Below are experts of layer 7 (counted from 0) of a mixture-of-experts language model. Rows are named router (the router's row for the expert) and show model dimensions 0-255. Each number is 500 + 40 x the weight over its row's rms, rounded and kept within 0 to 999. Numbers have three digits each.
Before each expert's rows: a language model's description of what the expert responds to; "mostly gets" lists some tokens that are sent to it at least half of the time. This comes from a sample of Wikipedia text that the model never trained on.

# expert 31
Description: The word as after verbs like served or promoted, plus As, became, and the .S of U.S.
mostly gets: " Sc", " sc", " As", " def", " rec", " Ind"
router:520543523522461442510496514475475546539473524578435559502514449414427509506499554443465565529551443597528467550437492503559515558547599582484535507509456566428554486462509493430435452506440538487492497504404416527477517468579490539533486521551564526511485517480522508459486532545493477448463494536498469532511465508440513542560565510520473510508493499534440517510532511519558519486504528520386463467490481509509471462474527539527448479455458568487567542495412526510518487475521505496525518456503401447538477552514421526428461487511493532492505554515459476470526512477561492397539463457563524542454483490490532485520501498546478607506432514501464543504486524478480446454453518467461495530406458472518565512467545549532496489508490462522472522508486555499491536460523519

# expert 54
Description: Pieces of platform, console and software names in video game and computing text, such as Wii U, Steam, Stadia, iOS, Nintendo DS.
mostly gets: " Windows", " download", " Dragon", "intend", "BN", " visual"
router:502487525508537474452481549513511540620503491466514575538478533442471449447538555470515524473553460472555512557476465537561463524530521543469531525483500532500531520520486456542511458473532510489481458464507516513484522482512428520563517541585520537421412471472533513458496551478479524481532500541466459481505513528421519536506489520515477490484458435466439460528480550443533539508556460468420492505479475499492486484522533472482494458425501547502497474548450506564404437497572464416592453561501428448481525534482494562455456551525465524434533566535467441482493537493548483368497557466472458551445494531491534498505496535485486521505484578413455549466461447503556464503468578462512446534511473424544507500523527528550497523528492527444429529434518514441513515465504568

# expert 47
Description: Colour, texture and size words in plant, animal and building descriptions, such as dark, brown, thick, slender, sandstone, reddish.
mostly gets: " dark", " deep", " brown", " green", " brick", " rough"
router:487520480445602523490454581486476471527489536514378497544448465469485520448506575436514531487499486492524480469469433543540488511510527536497499560510468565454520492466512455457457479462461597524520446380481418522469434442509503518522501498536510556487501494510513542485490546517549477467510489514428459543530534550498441478550495540531485437565541494506494527492543481443504505501522498477468501443558458570524472478536521585488479529519452477512511451521428558618472506464461509447558461526533487501529532537469472485471547567539478561451486575466470466478532510477520479491590489474526442518506429530461524471545532524471501583501460582464497536455475506501531423495453514440548477492496487519503503530596567533542520513480511458468488498438484517510637522470525509

# expert 44
Description: Endings and pieces of English-style town names, often in football clubs, such as Hales-ow-en, Warr-ington, Halif-ax, Liverpool, Rovers.
mostly gets: " Liverpool", " Richmond", " Buffalo", " Boston", " Rovers", " Portland"
router:487545506481503492440476551467536578521464536533509525559529439440433505484473560467486512409586413494494468521457528510480518513498511532453491458502495538494473447522509449434421478441496518468437426467451449519449454448452476553535465502538551566497505544536556500486487496517480570470530478555496497508435513556472496504449500509516506464491479439523513522540493480408504486513440482463429466533542468561482479526480543526439498507492466555464533434510477462512460481467475467484560496461449490499517538562472530562462453563550457528409548545550452480454526586500530480529538438475516452556503408462501525509539495518543472482500480571514415486531493470515503510428490504455501491511518503470516559555511517590491527472458591432473532537460418579458561577512497537

# expert 23
Description: Subject pronouns he, she, they and who opening a sentence or following where or which, mostly in biographies, as in "He served".
mostly gets: " he", " He", " they", " she", " who", " They"
router:536546577514524448488489587459573540494461553485452525525423467456460530497579544427456540468580476564516549520482445503512502501549539470492535518453452544499525467508576421480480500485463551538479502409472482473515492429538446560514434523480491547521429491497627524472459530512551447433496547549484447558492442555491506509546526565554476504530515481493471534540494525412513509511442484439500498490536512541509500423543501548482506481495534508461537481507415516517452497473569497516559517561533474452540544500422457543475507503478478522463582541553455491530520544497577519454499416485580488574455492491464536529510486521569509592508516552481432506494476488536536459428501559483542493535480475493530535494534565504508495533439512488484473507464508544474511543454471515

# expert 3
Description: Decade digits after a century prefix (19'90's, 12'60's) plus time-phase nouns like mid, end, early, rise, result, introduction.
mostly gets: " mid", " recent", " end", " subsequent", " rise", " asp"
router:564469484480523437470486509502493529576470527503460535489460509501462569460537559454472569481550498549492417515438479553557485471480516494542534577431433533480568436523499491452525480461490496504501457473470468554427504461437477508509508491510522486561455427478490531484483563464533533492514523590461438510501486546503447510524533532558499495511469488492481482515600537498523507564418559497529472491471437536600418496516451566475453487423521557451496508512543559519459502429448455457498497480519450456508523505454481529505511511452447530500498479495500504469550476493475507422563483488553453500490482507465499587521522557510466597491543545514493543460440450500531497534409489398541550523516441451528583529500568585584549505479501491478539506477521504472502536480540553

# expert 58
Description: Nouns for buildings and their parts in architectural descriptions, e.g. roof, tower, windows, brick, building, house, pulpit.
mostly gets: " roof", " tower", " store", " windows", " floor", " wall"
router:509495537460559454523455544480481502520461549507489532499410459488499528451529533513515510502561507525505484540462524527586456517554579532462537528499467597402513458482532473433426472439469484544520469390474481540452489477509488490518493451468525551479482435470512490486479544485582491479523480530365480530544489552495445519552479492541484473508506481491491496535551517357462445510535505440468447475524422507542491476541547600492456494498492566495479415500484520531417509471522500426540482467500524469551474564476523499473495556531495524467544580490467465501510453485527530468529450464479510564483459516485495514524521556525470620523486536470473515474461437525526446552466523429550486532510481475543539548561532522550555518497494506446477491462463533460541484438544531

# expert 42
Description: Short consonant word pieces in the middle of names and words, like le-th-al, Beau-ch-ief, Oberle-ut-nant, N-ut-corn, Sup-p-lementary; also join/joined.
mostly gets: " join", " joined", " joining", " hum", " Hamb", "of"
router:513563487522486501434458512512575521573503500539389506519529459468484566442491527460440525493534542509533402481512501543544463478484558491509482467561415570465481504492501514474454521468442479505467488471502457482450471465533493534524548494500541501489503461498560513433451533472524551493508527492427495555504469568477506571476487523508490525518491534512453509507540521530524481454447486472474481452496476557488488466499475515427477499451450543504534428544478532546494544425462484469527506437499481444539508495467443534456473505524487477430510561522477419487483574511500537426545451487574498537485443520516519516487506611499496514493499592514558555500490483467548388466453501465534505509474472526494519456531611579510563563460595471420421511473431505487570446439536517

# expert 38
Description: Country and region names like China, America, Iraq, regnal numerals like II, and page or volume numbers in citations.
mostly gets: " Iraq", " America", " Taiwan", " Africa", " Britain", " IV"
router:548543519477487484490484587429567525508514570500423524532492507478469537445536535481441514463534484477539466534504472525555497512590548531524525563429472551491550432477544524478504535436492505558494477410470530513460529494493485537537468483580530509510473450493572529488477486479555516488548582531509487503525486555483466578544496519515490493488503466506500545521579522397557481528486456436443508516483491494523474518494547494495532476476516567449547479539430540515477473488563467509497522515528505482520539537474483529506467488502441504448624523513461471400519559483497550492563424427530428576429499533460528537519480496540465471542480487429439549467492450515516481407466544477526529512480463498549576502528535595531492474495479463488430557482435511503579569497503564

# expert 8
Description: Commas, closing parentheses and table pipes ending list items or cells, mostly in sports rosters, stats tables and team lists.
mostly gets: "},", "),", "\"),"
router:533508559496531549512481572488558546544497502511426533510501437446508518470542511490465470553565446536495404499484521525523469494538495522453488509522509520474579486508512481511498458476501592505467431491359456518498511491552444535522460485532568547490481463521491537471484494463492512438473518513466481498511501564462501528493589508543502459513521493533424518562515508475532523520461468482453500550516437499479447451512555482460523446522481558485568477551458474506409508478552490516519490525544357523533568530470508561430543519537460480456587555534432417424502490434541486508521400536489502531444494547420524512532508524553458535491453591495469518482518505545466465482433518504587507566453467490518497506521495533575536500506486460429464509490469525441499546496476500

# expert 49
Description: Verb stems and word pieces that a suffix follows, such as see, find, watch, oft(en), claim(ing), mount(ed), unchall(enged).
mostly gets: " see", " find", " keep", " count", " know", " fall"
router:445494500465552499518523528504510516471486552544493498527458476458427519477588570507532544485519517542533463518525457587543471459488508496474532508490482514439521493488497500472471480431489476481473454468513514561521518423509522540496511524580582526494496528452573514477471557508522469466498535472465436502524530591499491566517431553506489455502488481503451495514583494454492536580461495522481520446573406540509499475518533499493482484414443522476530523532489520516463514458509444395518428524486481451541502516514522540448510565506436512508471497597495461510533504409533541479528504419564461502446450565412548500504531569548498531523446528502465553487485424505587451440480592426531462542522483514562472480503503572490479509502536513397461516503436511500597525487504532

# expert 29
Description: Articles and possessives such as a, an, his, their and whose opening a noun phrase, often right after a quotation mark or "for".
mostly gets: " whose", " Their", "His", " His", "An", " Its"
router:505565522495563487472420530507535474547469569489470551544440432476449532442492546484462564554527505534563496521505420536605521528524545531408523481500496567434563463473551488473450490477443461466472444506467490547487540457524471544483477515601515533557451512453498484466420498478562474523534540565510472549578541549515453580506559596537464495563500464550485522523533507465525487552410484436471437498470497514556520474524475548508499472443489577480495445565476560494519514423518477446538478522526458507493516510443523587475515512531479535501546500550496479503548525482545538489468493479552465519461487496508523524474504515537434587547455466518442486473493515518517434415487561482546529495526481489475546507523558529535510545449554487460496536472506537447563480460497536

# expert 59
Description: Biography and sports words such as served, played, competed, born, appearances, plus infobox values like Draw 32S and season records.
mostly gets: " worked", " Born", " appearances", " Occupations", " served", " lived"
router:579523517463498477508470554506533526504521529522505541527460498479480564423526582478478562569524467489521507570497463523519435505491520454448542511453528552505566353468498522476496512450498484542482524477363483475461523463526489526556499498530651531492482527483550541454446542514522554452524485481456444528481507568484445497502511508507484487508582469501432513464502519460557487558472525500491438511511435544471492405521509544495484515492465524496519449561467499525494493464484512434546464537529465478516585528506511518519456444489458544506583519480468484511520514437507553479478508456526516539485486535402545455471529567515549552533486510475433509450526430516504499480534485453487459512428505466555516537599489532556536494458508541441524473506434478493508590432525545

# expert 19
Description: First pieces of surnames or name particles after a given name, such as De Niro, Leto, McConaughey, plus parentheses after players in draw lists.
mostly gets: " Mc", " De", " Ko", " FRA", " Rot", " Let"
router:554529536509512488467402483443552519589527556503392540521459466472457549493505571515454539443568435583500536516462520551531491468484550548462497468476479570527517464497534505506437499476440510531499500525499469485464496507573465504501523507507605501505503503530453465415427526523547511477469454482472444494508526523496526502430553519532487490494495480493481565492459483493520525492477512470479445456465540518552473476544525504509552507459463559478598460510545504579502529434576438524541467527539484472595506492449476589410469480531437474448478532531463484443477506472529499449512499498488463552451442459557534528591513562526449523511518604466494490472498502543519488477493571489521497515432441427576468529521531523564533523470537498461461543497459524430476548495485558

# expert 24
Description: Nouns for places, buildings and infrastructure in location descriptions, such as town hall, railway, village, Avenue, meetinghouse, airfield.
mostly gets: " railway", " village", " road", " Airport", " Avenue", " town"
router:475516535445553481507491567445492533481497534550495511512440448444471532498508483513521502473545484541515480505438473515514432507534584569506516546491469541431484334491559499427474446416428472505541459436488493562435518456490508516469516494541519510525538480458546498438458521471531520462540476564397518532576530539451459534555488500585494445519459469476517527496529566405457482520496510453479475506546484504586439473521543543515453471518472540428495423504522531508461466477546497439567451493505530492524527551504480519480461518553494532456526584520435477484543493493513526458501481473508519517500476536525523505519495507536455543540476535489470481472451377517535487485486512436493518553449508480531532562550514496550539497480491484405483493438409551454544559485515521

# expert 55
Description: Common nouns and pronouns like human, public, child, You in song titles Do You..., plus inner word pieces like Fidelio, Machine, abortion.
mostly gets: " human", " public", " You", " child", " Fil", " my"
router:547511486490461545430477551405475512549496502544476458510441507522517559499474542466451526496529430448488506520494440508535412531512566534480537516461422495454508523486597474479486433471459528480510519483541498521414522471538463520523505542513510495494441510511507491501532541450454482478490534500483496500538452551534474566595519564561496424530518500475504560515579523481497462503463450423473460402556496500566476433521534527502499524496460553509534448548472553560483474441530466402601493517535498477517531468502538564450471457483456481429497517562492532487573507457517546459572443479612464474506492513456546563477589584574463471487486544454493488482479498506481492497503576446549560520444470500537535502521517523516515468474516519432431506496431488497510536490492518

# expert 50
Description: Words and numbers in census demographics and election results, such as no husband present, male, water, votes, percentages, N/A.
mostly gets: " votes", " whether", " Turnout", " if", " Swing", " seats"
router:545532572495529486518498463492510461546482532498400490509488462494424529456502534507508539509562496589547513532504435562491420483521500509505555503529432475420565407472519436448507424492432543515491501459472513547480502479524475523485424474568514498516474515485517540414502530487525569431548555536500516548543486541477443576499510480519452456571511505450485522570461500472511519509466433495502458530495415554499496439514510540455530465462506508509596479477431556575532471445518483437521505537473427460533530518440500498487554473493450512501588520516483471517555543471516557413492446450491509528505503541419568533511547523484497553510463512511468479433520415526527484462524497402560502581529488485522454496545509568481518593513504481460507542482492523520543494546480517

# expert 62
Description: The word the, and some a, early, late or entire, after prepositions such as of, in, at, preceding nouns.
mostly gets: " the", " entire", " The", " whole", "The"
router:500505484463569485441417542511514560579479540512413486560478429441494535473491609451472581525516451502504516540480457533556466522527498491482589466454487561461512501529536474446470466500439528511478439524443420510445523456594514549508501509526600575512448494500520523509515532504544457456495540564500503528463543505469474519500484519500452400533533453507535510475465555536542475567462494416451461501541469572538425508510488549475514499485430541419515400488495504558484470506548510451491529527533486458477550498472471548464503506523443519434528511530474476457499539502495501515505431456531421505508442524438461558509507500580496538500456512467535486484509471543512500481485547466535507467537439464516520559503542522570513522423534464412459502483491525498555535421514481

# expert 26
Description: Word pieces and numbers in short list lines, headings and infobox entries, such as Defunct, Listed buildings, Interactive map, year digits, Species.
mostly gets: "Scientific", "Professional", " Places", "ibliography", "Species", " moth"
router:489462541437546485485508550433520485513496541574528493519440477436487559407506570445498500493541465564535426553497480501565445504521563554470532541478431528478586388389525493528448449491488526476463445458449457543499515491460510537543487502453620513576509424483498512487451526459527495458541516504470501519514504551459467549495538542575505510541527483507515496501557531465496441504491549446482491477506450592526482519528540504477505496534468475501533527500545517525462398507517467438550421491552482531509502520478475482531449528503472546455488567491479509432509485498479556481534499473514475544441498524452486488528548549497491521518458584560430519428478409550488475461520521400523485511516478514529459515538472512518544458418508546492445485514461530448501554487538567

# expert 48
Description: Word pieces beginning with h or sh inside compounds and hyphenated words, such as backhand, windshield, ashore, Hip-Hop, shifted.
mostly gets: " sh", "-h", "-st", "-sh", "Sh", "-m"
router:526509464534558529462452506508484495519524541503441561500408477516427601481539511459558518501490485497568489506453515476500411548562549540454488554521446546471480451496495505520464522476489507467480480489438474484458500454513502517539522500557501520488455484544534503458477482498522483456488439564408449470488517576412533527580558550546479521469467481474422548561461525508518534542511521482453483488615406531522415450544548545490535461513488498498516452529459576501441554441519464388567479492556440448555489501484492494470485546536434499482512520543476463455502504460518474461548509510551485512462430500511525453501518511530458541516504566483482540460464424461544473500520496400567497593483488464488507580494498507547506520539511503479472500425525533502592484472525527